python train.py --n_layer=12 --d_model=128 --d_expert=48 --d_shared_expert=0 --activation="swiglu" --balance_bias=false --router_z_loss=0.001 --vocab_size=2048 --optimizer="soap_variant" --beta1=0.95
Below are experts of layer 8 (counted from 0) of a mixture-of-experts language model. Rows are named router (the router's row for the expert), gate (a neuron's input weights, with its number), up (a neuron's input weights, with its number), down (a neuron's output weights, with its number) and show model dimensions 0-127. Each number is 50 + 15 x the weight over its row's rms, rounded and kept within 0 to 99.
Before each expert's rows: "comes after" lists some tokens at least twice as common just before its tokens as in all text. This comes from a sample of Wikipedia text that the model never trained on. Tokens count by the router's weight.

# expert 22
comes after: " B", " the", " M", " R", " S", " P"
router:59 37 62 52 51 74 28 52 68 51 39 48 70 33 35 42 68 47 61 52 51 56 07 60 52 45 47 52 30 75 49 35 50 52 37 53 62 58 49 56 54 70 41 67 63 25 54 42 55 67 66 46 52 24 62 60 63 34 43 31 67 21 57 45 41 50 29 48 68 45 64 46 62 36 25 36 45 21 54 48 60 68 56 74 79 63 74 45 20 26 35 76 38 52 47 62 25 60 64 73 58 62 21 55 36 56 46 52 75 46 38 31 23 42 55 60 21 37 41 38 56 49 38 15 36 41 55 39
gate13:47 42 60 53 28 32 36 39 66 59 28 31 47 41 37 76 85 32 50 28 53 44 33 59 30 58 39 46 41 31 64 43 50 67 52 47 70 47 29 30 34 74 47 42 70 88 49 88 23 49 55 66 63 43 55 28 66 54 58 54 48 31 79 50 45 34 26 44 44 53 47 21 61 51 65 59 53 46 55 53 49 81 51 81 86 82 23 44 42 61 43 59 58 61 54 38 41 33 42 65 55 53 27 69 67 59 70 45 34 49 66 51 32 56 58 38 37 42 50 51 41 38 38 53 66 39 39 60
up13:34 32 40 48 51 53 43 44 56 49 25 39 31 35 50 22 54 46 54 88 57 38 63 38 17 72 43 55 61 63 53 42 62 38 68 50 34 53 63 59 64 27 62 46 69 65 45 66 57 52 66 64 48 45 32 33 28 44 20 59 35 49 79 62 41 52 58 42 40 53 46 71 44 22 67 47 44 60 32 35 42 51 25 66 49 45 68 51 31 60 64 39 29 53 65 11 45 62 52 69 17 36 86 64 56 40 59 40 66 23 40 34 69 46 66 49 42 42 34 55 58 38 74 37 83 43 49 55
down13:47 59 52 57 56 33 71 68 62 17 46 60 31 19 51 22 47 29 47 20 64 45 54 64 55 48 47 38 32 41 36 43 37 63 61 41 51 40 34 81 55 44 46 48 44 36 50 58 41 62 52 37 28 51 31 41 52 28 40 41 43 59 52 54 45 44 57 42 26 47 49 71 67 79 66 54 46 94 45 41 40 50 35 63 33 75 50 43 64 23 45 43 64 64 59 44 66 73 34 59 76 60 69 40 51 50 62 83 50 46 62 59 19 17 71 41 73 25 68 43 59 42 37 37 59 43 81 41

# expert 9
comes after: " |", "ed", " in", " to", " on", ";"
router:57 68 34 67 45 61 43 38 58 42 17 31 44 57 54 32 63 56 71 47 57 64 54 46 36 37 50 72 55 44 58 65 47 56 61 28 56 46 57 36 56 60 44 72 46 23 46 42 65 52 17 43 66 41 47 52 82 45 76 63 62 38 65 26 41 61 46 66 42 69 63 46 09 41 46 35 30 41 40 56 56 08 88 64 48 49 39 36 33 55 48 53 37 45 21 41 47 77 62 56 52 62 39 72 43 69 38 67 68 38 39 50 12 37 66 24 54 35 35 29 49 36 52 48 53 50 54 29
gate1:51 62 64 56 53 52 55 49 80 36 91 48 53 53 49 47 60 49 73 47 37 21 27 47 45 51 67 66 30 51 72 41 63 31 58 61 56 26 43 69 66 44 27 69 81 55 88 30 26 69 45 40 54 44 46 24 34 47 60 55 36 65 61 63 51 40 75 43 66 43 42 54 46 04 48 58 47 39 52 59 61 55 76 53 33 57 65 66 37 47 48 70 33 30 42 53 47 24 63 62 43 50 46 52 61 79 39 60 26 32 38 36 41 28 47 61 26 64 42 26 42 37 46 66 71 53 46 49
up1:29 57 43 21 21 70 50 39 70 70 63 47 56 27 50 62 58 30 35 62 65 58 54 38 47 64 53 50 69 58 59 48 51 37 27 54 52 48 52 61 47 33 47 69 56 48 44 24 45 36 36 61 25 41 76 42 35 22 69 46 58 47 40 65 52 36 56 63 86 53 17 26 59 53 85 23 56 55 40 75 66 49 49 39 80 68 14 58 27 46 52 66 50 59 64 33 62 39 45 41 69 34 75 49 75 59 55 53 39 46 62 52 42 52 77 52 52 52 50 48 39 58 40 90 60 63 63 60
down1:39 40 43 58 38 45 41 25 40 36 41 44 43 70 42 21 37 33 66 53 38 52 70 63 47 38 69 59 53 90 41 38 74 36 32 34 38 64 19 58 50 64 58 20 54 37 62 57 55 65 25 53 57 42 51 61 43 10 57 63 55 52 42 39 58 50 48 53 42 43 77 39 38 41 70 44 82 43 25 46 29 47 52 42 73 45 46 99 31 33 30 49 60 48 61 40 84 55 49 46 44 31 31 41 28 42 55 53 54 48 35 22 43 41 34 50 51 39 28 41 63 51 71 40 61 53 46 56

# expert 20
comes after: " the", " The", " a", "-", " M", " of"
router:54 40 43 59 38 50 28 53 48 54 38 34 61 66 31 48 82 20 60 71 55 62 35 43 26 48 45 72 56 63 70 25 38 40 50 50 55 62 33 51 55 89 46 73 38 20 51 36 63 55 42 48 63 22 53 38 52 44 38 50 52 20 53 69 29 44 26 76 45 47 45 44 46 61 32 37 57 22 45 41 55 65 77 71 91 50 61 43 44 17 18 48 44 56 49 47 33 50 51 70 49 48 07 57 25 69 51 49 67 36 36 35 46 42 66 58 33 51 49 51 36 35 45 45 38 53 47 52
gate2:39 70 74 47 73 33 99 27 46 67 55 62 48 34 36 54 37 50 56 17 57 58 40 36 59 72 24 64 82 39 56 64 57 33 54 52 54 34 70 62 54 60 14 53 56 32 61 52 28 45 53 52 59 31 27 46 58 53 44 47 63 61 40 48 52 66 46 63 43 41 52 72 43 46 52 21 41 51 67 62 64 59 56 48 50 46 37 32 61 53 28 56 59 57 45 55 52 14 36 50 72 36 50 40 41 36 31 43 36 47 53 66 32 31 21 31 59 63 22 81 48 68 63 22 37 58 54 66
up2:35 41 37 30 44 45 40 30 38 55 55 47 55 48 28 36 58 54 41 49 40 42 41 07 57 23 17 45 39 49 61 70 64 39 46 75 59 27 63 51 56 42 55 46 39 48 24 36 61 33 31 53 55 30 35 78 49 43 39 37 45 52 41 50 21 66 44 48 65 66 45 53 74 47 51 70 70 69 49 73 54 37 61 48 43 59 45 70 37 65 70 51 66 38 44 73 66 49 58 79 47 29 58 18 46 33 57 18 55 54 58 37 43 29 31 59 87 45 44 35 74 25 57 24 49 26 62 54
down2:50 69 79 41 37 48 50 33 73 64 38 45 56 29 45 42 64 54 46 49 73 41 32 26 24 35 13 68 34 28 57 32 31 61 33 79 39 52 52 28 44 58 59 57 24 41 33 45 73 49 69 49 43 45 79 50 70 56 58 45 60 64 39 65 45 37 67 57 33 40 33 46 89 52 47 89 44 57 53 32 42 05 61 53 74 47 43 58 45 59 37 29 56 47 52 30 44 74 51 54 27 45 46 45 73 65 77 41 52 59 36 37 30 39 47 65 43 59 51 55 56 54 35 34 44 47 36 52